Below are experts of layer 3 (counted from 0) of a mixture-of-experts language model. Rows are named router (the router's row for the expert), up (a neuron's input weights, with its number) and show model dimensions 0-127. Each number is 500 + 40 x the weight over its row's rms, rounded and kept within 0 to 999. Numbers have three digits each.
After each expert's rows: "mostly gets" lists some tokens that are sent to it at least half of the time; "gets" lists some tokens that make up at least twice as much of what it gets as of all text. This comes from a sample of Wikipedia text that the model never trained on. Tokens count by the router's weight.

# expert 19
router:455546515488505569553448402516558452582507559526502537537487514503577482523481514476496393532484488486530477499470506488444559490543553548489498514456440512470455475420479475478542491510441462471509479518534500524576501488525478453509581496482513583529481495522428466537524522499478526493464437510516511504559478461531627561519480537532467455446532479507520547548455511498511439454572
up7:589489469452469505529524488546504557491515511499495534484529500525568529477506467496490488507496511466460542564361489466478524498514501507573575566456463487534489525507475439548475470547460444545425547400553466585500455451519475457459511475513553471479519492540459503587532515525545471470557475530522555451513474477472571457578492451486437481509487507506471493486583512502548458534480
up8:452560561478480526509514530543480473503476574508508477494568473522501492470530472484492476479501531427520474559492512473441535532542537487507569508544573551573535388409496522534486420481525454471476554499424446402487459486589516554519495525421464468566486468462489451502465499507517485460534457454470527488449497458492512489499468496436493569503410474456479509513470531487446480462475
up9:471569495476493518533504455433502502502497440494502575521500424512502566525454469496489479516556537465485518476489543471475512533479443464476504486490505423510555477493422554476623563530498551478480541498470435525525478492533515384521572515555551534559494525464465482471580532434493515511486482512513533605458483470459463519486488437502522493559409524484446526500460533514553487448473
up10:459516469516573553529493436493515469535500562573515459539511493551566518600624488522548508484549499510476499433434531503515481505476580449559543435448504561492514474478506494519557530469448531439490459539525479452509483542537496444487562499417512530460555482501521465505454461566507464505438558489542470533529503469510487532523504547518523504458479549481524545560438487467524484411489
up11:495541514486567542511486488547455542531506520487535505511555501430522450502473524513419484505468508513423494427508462503526461461414512533449512434512457541445465436532525535493445468509487412459541449431491479584487487485471478514515520455567511494475514433454570468536498440600551466451497486507504465477546479483446456489493445567595432485449480537499550528513529448519473490485531
up12:517476508523457495502629494537481521501539486519470452525519486530488530436466551460464475531462469464509478552454452494441517448532462489478551534565454507537475470458519478490535481507537496507575477523427510555560519458511493479489497543423557504451499533465500528525526483497439528481492579543573470523582501461467446450496528567511567435506505615525451479520507526449551509418560
up13:498449419476478516533505488508495483515505506539537437528561513524544498552475590521455480510484529617497509436474484459543514481458516508509523475459486481460537566498449508494499498427467470500547533510521486552484467469386530489532547497568514518507554445537567459597555481547496493403456536509574472528429547492537460441559493496443477487498563542511546497458521427488504485512509
up14:461490486546495501540545500506527509500529535475539504550514578520475500535451471489482500463467559483505517481431474457453480445524505487486453553452544541528430526468583499496525469510515594507514544488350482539608498474492570482426506501496476505568489493528523503517529523484583485486628456536529451478506515509509468489575473543484544463521500575486449447520511561464506496530501
up15:469503501505498489468533505579512470504400550428454468477587545566468483529487477473496448481553521499537466503509459510568479579519445527545495520540492529472469460529501433537545557525521488490452537478498511446499454498461509534539563528434594572552461475447458431520450542460499466467553466549523482491466454490560562508498498522481485595524471461500476583498463460478532455507553
up16:495442547503395481548509476519528581491406491536424417492472495534486589496499518538537488464508491430427473518539459488497527528558548506481527497548477479483515504411489484549542473532472555450442498461513531492505493553546479523468546511491534481463454529502601588514508537520570522506484494464495506440428425514513549516457463493545563483453560520524458557496448534478492520514515
up17:492482531519531563534576427472508413554499538568538517516439553484513534490479541524491512558558464551518522492483482482533588433493504509542475480505496491572508527471465560597580579506473494514544462478517527517528470490471489520504538446516590529429562513482426454514504504520584467478458468503536481565499495472488532483523457434484515433461491462501496519508493466547477594429490
up18:493518493510437550491429519512504488488446451517493503462487534471424583538599534500403471549529498563476485473494528502473518509493527497562543609466451544532465517523551499504484508457517444499457447481506559511535490498512524477602520512509498516490472491543494523490508593435450456443453499499462501490496467496555538489478492491543559477506458454467475572504484436427514584537599
up19:483515484561521509429487534521521480469496488535474469483533542453496461486511481497520486490557488496516556519471511417504523505574600537517546585510507529590458496525462502468458444505502561484393557505507515508495497483519480517503513449441482602504501475495427492435559527545447439524576528489511551467448487492458560572457567529473511494456470493437419469512449474448516490512568
up20:497519498543562498503518461514515512555479514562572484525383511487450528498543510504544497527507549556525541479391512527450451434505497492513548466489508438531438480563451434578529493496522498463547467441527564569525508535576440495520548433474519490505462507533481579594491482531512485524472514462520560524495473545488482451409506493518516468508519505429533436540478435518495541501518
up21:473479405482538485453562567544501439570412466566499438470476481488515442524449508474429514540526493522516453599526502495525515522479512482588531455481479533531505525502497457435504505467493558473426541443465470481577533477467529485550536500512563557598509456423517538512487548571465519455496512499522525535495519409483482520548526460542468509494462484485494505488525499523485424453516
up22:498494458497487518523500522420446512610511477470522572596517412545486498478492429458485478527462532503536468453468551487493545409436561455497460503491477503503451500502531465498467473474520561508523435480494476500499531497456506532524541567461488493489570445458528481545502509471541523547499496494474505478535472455559437454477494481421560521510480554506382424436454518530547481562481
mostly gets: " they", "]", " (I", " what", " France", " They"
gets: " |", " to", " I", "I", " they", "é"

# expert 32
router:455512534427548609503481520504597525586507545492477452521498509584584445443488539549471360436500535534510523494441547510497562527526536450481537502497516501475513445444515490494500524538477503528508500471502491536533578456486485475472496474448443562547475456485454528557461515492507489584512493497458494548508570444508557501510456493543524483501514487522514532575529549479500508534458
up0:514485506572472550432493552517478470472492494521494456508568497495502500457546487490479519453506531476450428505493447559519465537499490410453563452518498506558466450518414548544592504499480519415466497513495542485500525465531564538540490481515524533522450584532542528499486549526469493453512472554455510395550426440475500455481446518482455522428532509468529452427523511524499547472581
up1:522540486431500476511436484503536486443450474598371486526518554469547529524578477506501476440490481581469531510507511468507503577539455474500502508494487509456493571492512539460480532499440483591504551472503491538558524477510538463629479524449557510531501520501485523545491480483525548468516487492509477454495469499439494606559494626492530480505518519494513521521528490557516506474552
up2:499519454560561550496442490583519504445538564490466503479482491515483494489525441527501461532531541472453441502418486471449473482533545510411496449444499515486429492523595438472505475520520488495533398550436474514478566535488510436502503478524483490540502467516496474506509494403465482586535420537506437509464492488539501487538526500498556504453432459499556507422528501542528514409496
up3:480510555588596497465501461501594486524511537473549442477481495531505506507497470476504450507448550519523411451514421534547496615495449514471529496434481500495505509514523542445549509540515487517520437466453489471492528472496565436518471478449516498497507535537510483517490570524425502399483506511568456544493510484564566526468502528476484522516506555408436561459500496549536527561483
up4:488558488542586537496504551513598498434558547498482415494461555454508498459470504461573466402470559494487529496497495506564530431495473473442527468482473465491512481409507484418494556560467547544470489523458526465538535466531560472476472497535470528539486468511466516538539501507501534449421481500535511492471499541540525502453546459493480412473530522382476554496536489536490537535491
up5:464496489469501554457490548493465404579455549482497540508521498465506500519447441442576510511531508530476541539475409450504454550521485466465529513482485526486535463455472451562401540462542472495457546420578559568476478472464537484498527459453513571441457522500511485485512445492518593468503508473499473528580440493474493527537515500445519449559490462484486497558468502486480410475476
up6:452503541501525465525488526476487507513523531528436507518420616546518586479523549430497525456499552534492508422542494473439487550504595481471573440440553541479447514503463422515472490464495487484512492502487572518579504500449509551460521461424505545458548415483486547465501475531542556550467560551458500553517523504467469455467520504491523490553460491511549492485426489492516544501545
up7:540494469576465521515561535477552490532547537623505534453580508495508509521472485496464461555537548531511523498609499485482485530511520526525535476506489456516476529468470581511452595433440537453515557511438474538459516510434529570560533507501546520458507498477534569438505469582563482514503471531535523526504515454511448477506469534523523507502462499484543473452427451519537451425532
up8:489555495502542516511471498456524466484511525518449521501478486482502503599491511477538484459511513492533530587478496480515507512542451528494486513463439412538442465495528443493489577460451423454550492452509508602480429542477519499468493565493447578449514543493582488524493508504390543524500468517441458508536437445548481472546453546425539527568452463540539509492558538512561511480493
up9:516502528482522470475464503520448452445553511453441492492444478474503515485512520481599439403533503438447501509514466514502480512506515510456475539528509533469459428521503507551505595473487536580519505483452500439481554457503526477538505462492453508379489472507458494494514505581526529541591533443455517510560520527540540497476589498436536506478469483503396500485482478432557521485568
up10:547514547547494453482538463569581504494482456563506501551475546581533462475493491530439503565476549534484487481495495502455520558528470473438551475522508515536498581479510401534505483481490541448534427506546546504556511548499494546446506419510506489481422484601509526562412519479509492483526446472431525585480408503484488476478509449532508528458491479580502527504546531505457484495507
up11:507518492535419492478523498525484556519502529559482527491436466480548459414499508510495456491554504548441490496444443496532474469472571502468480514496546465504520401513450457481491587508476484535518435501522455525479553525514491452566498525451563508541507420506508497574542610547505574507453517584498513485570477508486488497478544568493501448461552441488498523503469546444530599527519
up12:489490526536562503524480493515448475503500530575529520495484533500509491530478472410515484404507414460488473487509457477514518551562471499486495440436494472459459565463532476474542554500504573493531549512510529505540495459474455425453518429576466541471515549523450503437491568459547519388531541543539488517583446494481535485462472491470550440501464494487524461511446524566523505405540
up13:531448541545550426487537439519475527489518498535489535562514480565478418536499555479511489490512458519438507469571534534505531537504495544491529554515460480529463529448415548432417576506456552447448402521458514444557552473428417449479545500480463537511487501498541483536490470413524516494458540483509466516522515484489509509524555550485560550501502466436528507457534507533522471507428
up14:509527503530524496503500489477463572537444467528504497518572467546518510475525571499575491562540478589452521492515438526530525404545479527573544497533483536491479473505453540411487460511488495512509502494562522466499553479445464484480531508519519522493414591535549453567515464455458439403523535460476551494488536484440462445536539539512589522535477495418487534519574489506507480517475
up15:522453543440466491615508446477511540465498552430445439464479493481521490440475508520501399459496506470446467443553508506542500511493540500518474516501530561414480566572492519509567494479541545473524524600535488475468561502580464447465458505473550413516534556516534541453476529465428488476494463449485506494541533530467525450495479523486526507496563583506449488516500521487466518556519
mostly gets: " first", " released", " name", " family", " years", " born"
gets: " first", "=", " second", " name", " years", " early"

# expert 15
router:491486476454529635509509506452514464597463589422467567553460407506637538513571547476486393463522493523478537452539522511473498516534570484504500527506490508430528543433530529509504462518506529510496503511520488485553472506504505505498563479480496466485540473481547563527480529502496502500500475464444450554517573465461495511511436510558494479489539505459528549491507461519541478545517
up7:470551503508589521444526510476509478537498555544485454546514469473519519451505462481467473565442509553511537454510540507470486448522579499489508489525591554421451510477527494502499559584513461495476482504434486414534484506516533544556524468531486518542477402433590427534541503490456559413512491515487501527453500503452462529461475516464482463471489409461577512567502504532537518506501
up8:508565480518485547497481507536490512565557546556505457517513424465542393463486506451547476484451458534457540544522450536531559580540502453467449474503458458449526447524450468469435527570431530497453506501485451471494591454426502499529463465548531503503459480498561518508489442489506532490507483524460520445576483505456470512544567551523563539523461525533458546555452451539519528516468
up9:526501572519526532498499475587440477527482548525532491456556519554473543487550525495534494535496495506476475513572462541482468570508531437481466533507410508486441510418455498434519475505466484469471384526470453495497435444466516485519513449480461501559527539471538441542570440455498550474497468519519564452551439482510494572496485546485460541501509519399480494497514474457466490583562
up10:482454482511438564562470487544516595550442555525512520501469470516528434526526501510489487509497536509513475499523557517538467572396487473518515479464474464439505507527480515468485547565493480505518436594515450585508558451546440415459477417511552516469564507546459486475462444535478533438497508509437454445487480525507519429480478468471546575543503555463511504466521496497490437479466
up11:482536499405541482578480574515519505524505506512552489474525455572510501491533435510452488474476500478531451524508481531457496498523463426486504491475393561514501456504499508508471476510509519493530516494453545519488497458547521434489446497571483495451556442512562407514401532556458505496444483533486642522476498428436464506504496540511478509595483528476571504472504569460520486491491
up12:450530485474521572495541529539530498504498532459561389510523405524484457506531488524506460459474552518462573574498579441434467480484440480442443508509520466450486476530533493538479512482498487561473550556463528480463430526473489527505535513521539474559539417485512493540539508478484563520481462527466488542489522504421447471504488440590478520477452454467523469498524403504428466519552
up13:581516476439528505554466519576482499488513507491480523489495504509579521528426506480460456517443460461451510541496540476447450450553469471481465553469517500562474509498534499532481507511493498501443526532464516478491481526486544511426554444463572493432498601479511510506516581519566488520484531518503511496534409453514443483609551499508408469519493585439458555515497561469528424479505
up14:492511473512507516448480550542512554504484503492520570541494541527538601461510497499577453522479491442526506538519558543481542490468559591483496489526433561449510540538506531499507460507493486485490425524487520497511463475610572459451501541463510511476523483448511550523513536430463550510429464478447468440473502483471486447538533594471475527427566508428474513424558494522568533500541
up15:491520525490536530503412532560498408482525554626539487516505478483530510457552498510502489445460495536507497531505513502481524471516424427562506460503524505477462505469531520567509468461455413517507455481553559485509537455457510437545514512448566508558535497527510464537523550445492482552496530526455487502472484551510530465463555596564433572562478480476537486454489541594518467492533
up16:497562478522489500565539560452537494461567537514495538508590489543497462424465503512393481529545523535482486530466422501513493441441526463549504513486442467418449515489464492484587474508456571501547472473403464558529438520516555475469498505497491493524466527527509493529565506525469500448490512516447514504541475455456459409579462503465447534503463505467482469445515490419487503491562
up17:553551467514523531504470502521541405539493544482522513546526526480509479556462447485444474502494484513467491558550540589481531538521509476518499505502465515556507416454544469500486514533437511479500479516582486457500596512500579504500500441478443500485529493547488510535527431464400391455488520554497515538505454455416447525505472482478510491517534580477536507438501499496533391556531
up18:519535495513561478466509527512565493527482560494535522489510557479460515564512499488451448449531442517510529486542507457532591451512566466430466527459442440563550552508460454463412485461479575490567540560517550495530501498483549504436500474491433512423423468513471435507512464500550489497537503461504498591451479488546452497549577462492529470476544508479435505502499494411507531538492
up19:483458477568553517512610536489484493514476467473437524486496524480506510519533523523567464503529435512512547536549484483512482490495456559562503537518557461545523474447594494514422497471584455464453494503467489495545547540522495582498496381464485512451541516533544590507456494421524513482490541511535526508511494426516508508419519454525536515582451502502475524476493538552532578530461
up20:494480476426464523464505544448522456524563496486572492473572521501456518502557540485444461561536568549501494467487471556522564410488527463495475467517449505529508486462487518448449487516426460484410485408454542491525440482532515520427545529537553513491449467446492551572466540482505470443546542469502522568513502556509477499522504430490510572567547490425437500537504522514524485468519
up21:510554485457465495451483517472499441564473511522501404526526458488482456469578426452471460511477526544466527468554548493471477485557435539486461496524526502493529535486545506545496550489500498469413592436541524517483503593546482549560510510535531487499484540560538502567444461505551518541508509480439537535543553450534513546495473485450523607564439467473516487494501426492462515551447
up22:491466476541525536549562514551465509519501480480592539507522489475463470550503555509494506439502486523522578504530482522445548482535521489472463575379487484526479470501469442433490482562544503490439485460558549518559518477441550518459522431484466536515472534465523560534479457432509509489561476443478498552514498562482510543504551443569485455375544524526514470551488441510551527483470
mostly gets: " (200", "urr", "idd", "ival", "ricket", "ounc"
gets: " |", " the", "ous", "end", "===", "id"

# expert 34
router:491548489473522580577515549475534501563473497518479488576529473569602482462587517523456356466471581442562518503403452484559497515523520468502487524497452450471481493426521465510524452541485564501445488501523553467504492483505489466543590472475508570534525455471508507512540521531472569508496520534472513520507612460494520506493481506480479507463483526520522482532554506498476491519512
up7:437555483583496501476477504569471439460518566451480511447525531484506504463502528497459493512454569485542469426529492531528480546530465552494601536476503483481400454577486468522484473527520501460470463532490519514507582428547530456541520453443518551484521511556525478506522627451579473491469518521502508504479516481533474466541516570453455492501501555448443540482472501478547482546562
up8:510554534504525470575514528524531528478510495504472449463435501525539468422484497525520474481520541485535478479499470523507468536515477507571507586433606540451461523498541537542531498472442554499552513410489492476474464530479552478476566500519516512477499552517561491461502544495387545499511529442493491512532499469426495571452489485475452512456554490583387505467523430434531529526546
up9:533487502461585472553373528441545537515492523470513463584493491438532440510490560495530461407501564460475599458486505468526512494504481517510471463457502492441533514496507473433517580553498527510488529451517529497463506474528599506503547494503501542518560538406502529509514510516569501551486592529483495569530547505542480512484583502508513487490519569511533485561544494498464477539478
up10:583472432540505566490538462537454456632517529582383499452509507514484583502478471528505423495525472517471483514523498583446525558477400496534512513494543537505488544509491537469555561484488459457559454515499475508523492441501493515482510511529480527513518543529521479476506460506491466470502530460525465552480469539450504567577500508518555485538499585468461489501480455541514528407487
up11:459471475444489487453490458493550497442499520495539450443496476497441455485453536477472517459474502494516533448456551521498473477532514472521531497487500499513446549468451449481454426508503493448540509447525424579496422521538469535577580504473517548435537528478455532569559435563478477601566537511491524507522510524496523472460417533492496453565516439469497510499403483442485532535567
up12:478538470483552484427462464505516514481497449473410466509518488497443431561425468523491498527544496527528542462517525481509495503495458460547470608504455465553519454500458472495533581410512525495525461532566540523496507448515432481465588468495502528418405500533557478457450500534494495557459469458509532449541521468536505550510466494520518478432450484460463452471421479534554543541516
up13:547445472583503463422529451484426520523585503522473504427468490442489484488435491538421492442511445387564496504472455519506470603504435514482482584540545497525533516475501550503554525536478491556463503482512522510526524563491489511517508547522467494528426503543450485551475550590500525488492487443493487478489505463478479462488434533480443504524528550491480570416492451498516457508505
up14:474490420520532569488576430511447545535581475528554516492533573550456517548449437516507481543472509480518518480489478553494538514444488496510487544546503515512492512524526471542584525432478563501510486486531431549529542499603531487447501528576416498564563524478527511487436438436494521512504504467541536518500490537501498485539497488505563461559585535536486564486420483527489450476526
up15:490569563468476481549507535467549512526456499501538478458544467554496432479478498449499513576540598470532551529535562451547507437492586497450525520492505527497535447468479463501528505516553515563519553521571466507550512554522492539519475489517429503583546480557482543459488447493553565492535556507566450548477494471545547517456497431516544500411465486538537464486532475548428537495486
up16:498509496414502550510520512490501397489449494516528479533443573508489503541491435511547461485515569508558429494422383507514524574554499510520435488469505465516513475501490400525578521568465515495500539486472557482487477468576452501452522528438506539516482485492533426477564494515535458510435406524499497457483569494487473478490466454462503520500529507485522521543518576456536525488435
up17:562565455539497481496491539457526493459490481515443578448509542461517515569492425471434435448390439442500453511520419505437434440510487528446497594453522560427504529469551543530545498561491507508556459517482501463506494456518513447476495543475500520547483501535526569459483541497477554476475466477471554448523487499508506514523490532564520437485563549484547515465537490513466506434507
up18:559494489476552474547532464490515466506441506473503462550535475513511481440490526445417469454534553448508496482434479488527535542510488490521410488461475494449511404451484469524490531479505457591521487487475458482517538565484539534518489491554435484523432497499453546473470511526491590468458499482429441541491514398434450474438480413487426459505466502493531444569508467495473547466461
up19:542529484516454530510569535565515491605451495530450468450448442532509513522455463511496464436467530499533522541535480506454513522476508439506506539566528480515561477465529508469483535504558517509432510530521539441476440469552551550495522509532527504554530516482451489576486418531480491501548592524494433493501513384417505498419530448543513564546522454503525525497516492499432563481461
up20:574498451554429518449557477530497513472550506593453565445453482456504496476522530477457494460491520490475511536531553549455466548510502529486473521492509496572479465370574507442415468463451494558427440505515495538487501573534497494533502450499474539485510492528535496503439555517502422538525471463434520489507476513463511497454443489548417511513446488541468524474481494423507425505517
up21:470481443560475580538523512423453481487501487569440469443560463509520513456506580500536457486520440446509504506481479432451549463539407486486521460552514500453472516465431483470490506446533502535472478544576510503514537483506537460511493490482545550495469463503491465520562478488446549392497580537517556511537467483436472486581578497475502432585474544492491459486513496548544479510489
up22:513532486540493559506529513668523419485501535517456503454534568526499469486537508569549498572433512517482519426544574571486495551498545522524525561495471496474495510568532442557533564476531506464488429519514568480514483494518466486442516549535478524494539563491556513497499431437426478566550476542521528494545431474443463528489507494484527461496515557513499519519504519500536542486486
mostly gets: " 200", " 193", " 198", " 199", " 191", " 192"
gets: "8", "6", "9", "7", "4", "3"

# expert 20
router:451523574442537585531508511483603511595522564527487556537504521538587473518548532524473398515491464481541488482425451484512574520537557491525483497446533478534502519481519513486545485508484522537507541444542512511525507537470521450476560451431542483471533490478451467521532547525555500547490484548514505533508576510497578458454437509487523508473534456482585515569461537452487504446469
up5:519513537472430517479510532454506528555473539475503426506502496452448482472470501511469457467502499493549497535511534517516514547530454535503440431560554457504576509465505451510544549531515519471444488526474511440493437496483420585528490497441541451463503505491512472448463481553450484525515539487556480584484514493473593528481416472466530600423483473453582466485546461533527529588545
up6:580469468524551501463505569520453473512471544503535478465466549422534456556564434529564510504504457498528535517500496439509491478532508512484547503486505526478544461458492536503478508522556540520469516533477586474495458463443468550518551436500492514553502587592464474482461454474512446508618483509491497510468428448560560514425462497525558484485434508411441527482480455556494490483517
up7:446507508541384505487517548452460522468434539450432481512478528530513556496499450466552436461551517558489559545449494487511528484456512461446472448496509521542495529462546506578562466473502560463505499430494431505508516479488566529537463486490537433442492498530440512474550527493513513499431498530542523492430479463432480496501521594496535456395471520489539555464476504477419536499464
up8:462487520545487533481426556514491488522562472510496492444458422509552480455509488456550501423522485533481488506512468490465401563573500491527466425511488539539505451478473449438520523448451515446502533532483560479529499531468475557514572396462420521531435558488523441531520505441518483451511533514473530544522419540484468500470487458527517534458528496461432491550514390524516536504505
up9:501475559562516505494500464483478535435457487560460464498507499513500556502524555589494479477455524510557630433465443493475510508489523491521511522471496522536408417478450485472499545456550503458477511520517499513419490454548500485548524473480564538499573450474465512504473477493514493496539556471567438492431490523530444464501548490559545587573440471440550479477511521492572526453479
up10:504467485525485471442465476534547460537462531540460549527515441525514512462475519465572489550571506567439515459453542580490505458523457481518523486485476492538501552510453398490454540484411439517460534539487481524457534534474467580554571483467527513405425582457534470576494464483536516469479522578467558460547481473535466486472526472517492553536526464548528456500484500453474464492487
up11:526489525512403486516479454539433470449515493567503500628523544445570435491492555482556484509549467561513536484477497547568529481574516487502462474526519583506420519483497509484534493455515547463501460540566473542546442510537524480417578543504472538533554513457510483456509533532515490477526504514527459565473454439583544503506501478503483444464441511490544468532530467530520562472520
up12:574512465437527532533511528492440536538553475543512463454465440501527468497462462486433448383534472509492439505545501523476431486467519463466502522506538507484502541494537528514538585474535525542534497468519529540537481445494480449512578567538494506489480516483589456507519495442519602421516454526452474532572490576505511483483508435572548509525494496528449521529493444598511489493465
up13:553451501437463524452500459520527497616580556556562465474516513555560519508483549531554478456518476476523457454456460529485518509467471498480495534499562511521574530495502485473560569470477488508455488481552536508525515426543556582524551423515536469505506567472467470561427508539501593521474435506462506489497463410471474448480475458510470460471494567498521434495509482447527496473514
up14:553442479595484535436522400441527462545503448528465460508561467526479489532499443482486470528481483474430477468557537499484529524497470523551518490499532509474475499510465498498571451470544448472446443557527548525473476458511458475596521531456568502506505560526506485564539508560427462490525527490559507453526467477502509394503451456521520463493544542496445414479532471555528435543507
up15:481501494597494533463532451513483462550561463480474503479413483537505528488583554521442499475476442617508551479547402455441495463512575508511505487472570530538452535484541480468499541531591562482513511531502544480520458497548439552526511523475496492559541446489426469552417532505464464492485540463561433549525515519517522504451473500507504490499469535477566497494472498557496528521546
up16:466478518497511526503491454534568481528530498573453449560508525477529422549499549506503531522580555589478494443517464483518496487540463458512453471433448438506478510484548458470422513483453461488476495523486500581481508412449533546442500418574533545491580530468505453492488488510433465465465507515505425521516516450490433502524472471457465463474454539464488425539522408479527478533488
up17:467477522563486529524482559520531480450472558549539543506539554470493469534510509424505498508474476539520498458421437417483512560445446527553506509479459471512501473468401561538564418503448472529442497510494477576442510507497489458516494488496542521448498537531533519449487556537545566457475492512507453461470463465541497466464571562517535389481433439518483496528567517542476516553497
up18:478440493504538537441522487532464482478511441480529444537503504563519530444516441505493481561601539486552521519553508530503520461534494452552452529456545460468468478479470574423526490459516511488500466515473475384517471546496472527479525550448511488486479495450463521440535565521549516473499473477465602521526545418416551488558459547504533469493504497502536518544445485576554532422472
up19:409502531586461540470462472444561505471511490544566504534476477524520515476478581539496448406509431492495554487558493540493530585442452519586507443502552490488499535479477481476557523565539601522467472468506479526487512526433506472471531477499606490466505523465504511530489464550467522478495569504525496486492561505483426511417547485509506414466508450495489468467483485527550559519490
up20:474470465444478554531531451531527458561538487555567481489526561551511550559439511433546509484519460592511472518469518552488526502514444495561497483524524438542542474483496456509483544503524500510525504489535499517498505437582533551508473487448511473503503510409559491528472455467474561531549478564396457544487489487549481445493411449549472522552467576491553436518523459467420504480500
mostly gets: " February", " time", " Year", " year", " January", " election"
gets: "th", " which", " May", " January", " March", " October"

# expert 22
router:478505543443502568500518486447523447541495509449436576572514495554643492513546523543492351480452508493511457457464560480476515482492557448524530518519525455409517519455480509484546462569430493514494498431518490570538546499496516552495512470447484605528522486480492498547514517458509449569505519502512468516469457510529549514486480558521483499475482495529510463567494505482495538475482
up7:556440496540491487461593459537478523535543497580503462491436448510462554509501473505475537480443482462541496507530476515476546492476488486570491470538464483462517491406573524487500487502529480550449499452469536518534444506468358505455502458497485513422438447499537529554582525462527509508505466470520568502457492469478513501445495581522506518436525444471441510481453509422581533504508
up8:541509533468484535452522521497483484482552423484537491517463500491534429395491537546495559479474534565533513560519483544600530514475536495491466494514491448461526553483444487550417552428515471547524493461459536567498533465549574505520497454453563513491544514478541507493543490548543525466489428490420515502443497498487506499509459444508439466475510462388510497592436460501519543529487
up9:487521449578503466484493564555522555514499486569504523447456528523451510451428447473412504453481548507507492505511459489520474460480526503501483523445510543516489505582443491543538548494454520497516495494476562563545495427519488430395529521459559531438412570536497535487529491473475575452433514490487490475491531555492422496567479531425475519498486572516495525457444559526512480518526
up10:484439544539511508459500499598495408550476474456491539566451557475500449533497487513558498565497520446481456491462515457565502514523422540540461486453420463568479533518537457558514518501491488497472504501531566512562502464458430481567552513524505527452449524559459498532515525527426465474496492545519493497521561503449531463488428437525500483457474469502434463491486501574536434409519
up11:475491491509499491446470490526484528523547457529462471492492544472537485445500633516462544491475515514494518466516501489434517548521495471435455430508475521533517476543457500474471554432486494545537521486473545508591492475523531525549495496517463546485498475535524492494478667455450428408541540536467515519521515471488468530517374527482515559420452477540499526529535483544495466482548
up12:479567441483502531508461484469508428528457519453450512499624489536527493495447558464498477438511470409457459549521465518516457456451531517446535562548503497517593550527466524532488481499440521556450542494528493514470555496532570474492500455584492478565499496553477471465504551530512557490531442508462482494495521471463525459572522514503490474561506583480548434583506486449499437483493
up13:500477522512483558484463487537503429514485574518483518540530501495409517422513513523518479460508607437491531409532534506571487516510469485627535527519506540466484524528594588458519469514499539421531484507458475537477552509501482461438554444449513548568430475545497472480474523478503514521463542563477498521472516575480496489494554477514447542523444517549530536554492486552468517493494
up14:488452472502548503501515411540518532521493512553545472450498472501441518552424529528527504513523450627511544435523531528608569469546570570493526465461480439532468557480450457522549524471499479435492564480463513493500472512474480457481517526479508501453532494389430451499484462529442490496471543499533480597514542544487494462546528524440536485525469503450511498552490506506502549455499
up15:533542480495445532515471539505539504549488477494487499547521464475529472481543466539498489538483542536499548443496490482508472532530479583492583488405469465466424529485563579506562556522511470520490520562506482508520548469504540488591483519581503550506512452410501523447498518503478461441497506516471607545507574404442449480558442553510488465533491528523444502505535479562500458436531
up16:422521492475516518512472473513531525539551575504438471491454517475515446530439548466488512523468528556493563436549509448511494480482511461545500508504467539449487496513442515445489523511479438493409562510467485484546512524459511499570532488452555506507478528524447463502482525441525529519515517591461427563551479442457469452460516551583488561447513461581483464540472521577494429548578
up17:438537529522485550470466469505492613489514481544546519483500522552440579488460554451513518567514501513513537485528487496546542479489492460590516512496489482546470438530415441541561475469516456467556480461346512493500493541538475489452539510454524494476547492447545516485540563495479528500481548506591560477510520511460492452516509537492497535560432528479478481494514503499499543391477
up18:487494468507486540473555531462497542510559498522508559498570514516551472640529501499454500560504477575507501551538481448525501485490512536574537547488494425553374464466533519503502542539471432527527465462479522510477489497515545483495486489524481471458423518525528553494442434508504464466528431511572546523459492457569526550509515577535516489472513442447434514503467532575521555483517
up19:563505479508565569495521461509531533532585607460480571439501504522438548544479477495542473529528521552528536461540507487539502475471584517530477455479444511487504524528441488605557481460462584443533468557509524493492519588547531444466489537507510484393481487499497475466560544489422498443474461482519514510525514540471469424555490512500471465503454506474445516517440540500481520482490
up20:462536485468540535553517490546512482502590560469485478455477526522486441521546571494510475476491541527558474566477519485462462459491398527505482552453480436515465423537490472444536480475514618499527470458498474548568484451459519519468529536483460538552398549596540468513469516461461511526435504558495505595484497460467497557544510570500523472545500540528534488509526527477494538513501
up21:494530475513449485526493527474489468515499505497472587507496480563452555446421476461532436482573449415473480572488472493506481456485547473495479527499481530532475452535457492543575452474477522479572441519473503506498519565492438507508497594500479495517453540492570525429468461539458510483475450494441521415507484418529516497540536511510465453558438629514561536509445536471506481497486
up22:473514520512447490499431595517407476511481519472487457494473517497557462493470555481462484461516488512408510444537480453532509394520523470536445505479522568473470445474450403455500451486497467564466468515494516496527498531463420444439528482472519504521547503507569512478505446515521478435486533458508566514474445473499517529463533376545437455451498508514482499518559441532475486531555
mostly gets: "s,", ",", "e,", "a,", "),", "y,"
gets: ",", "s,", "e,", "a,", "es,", "),"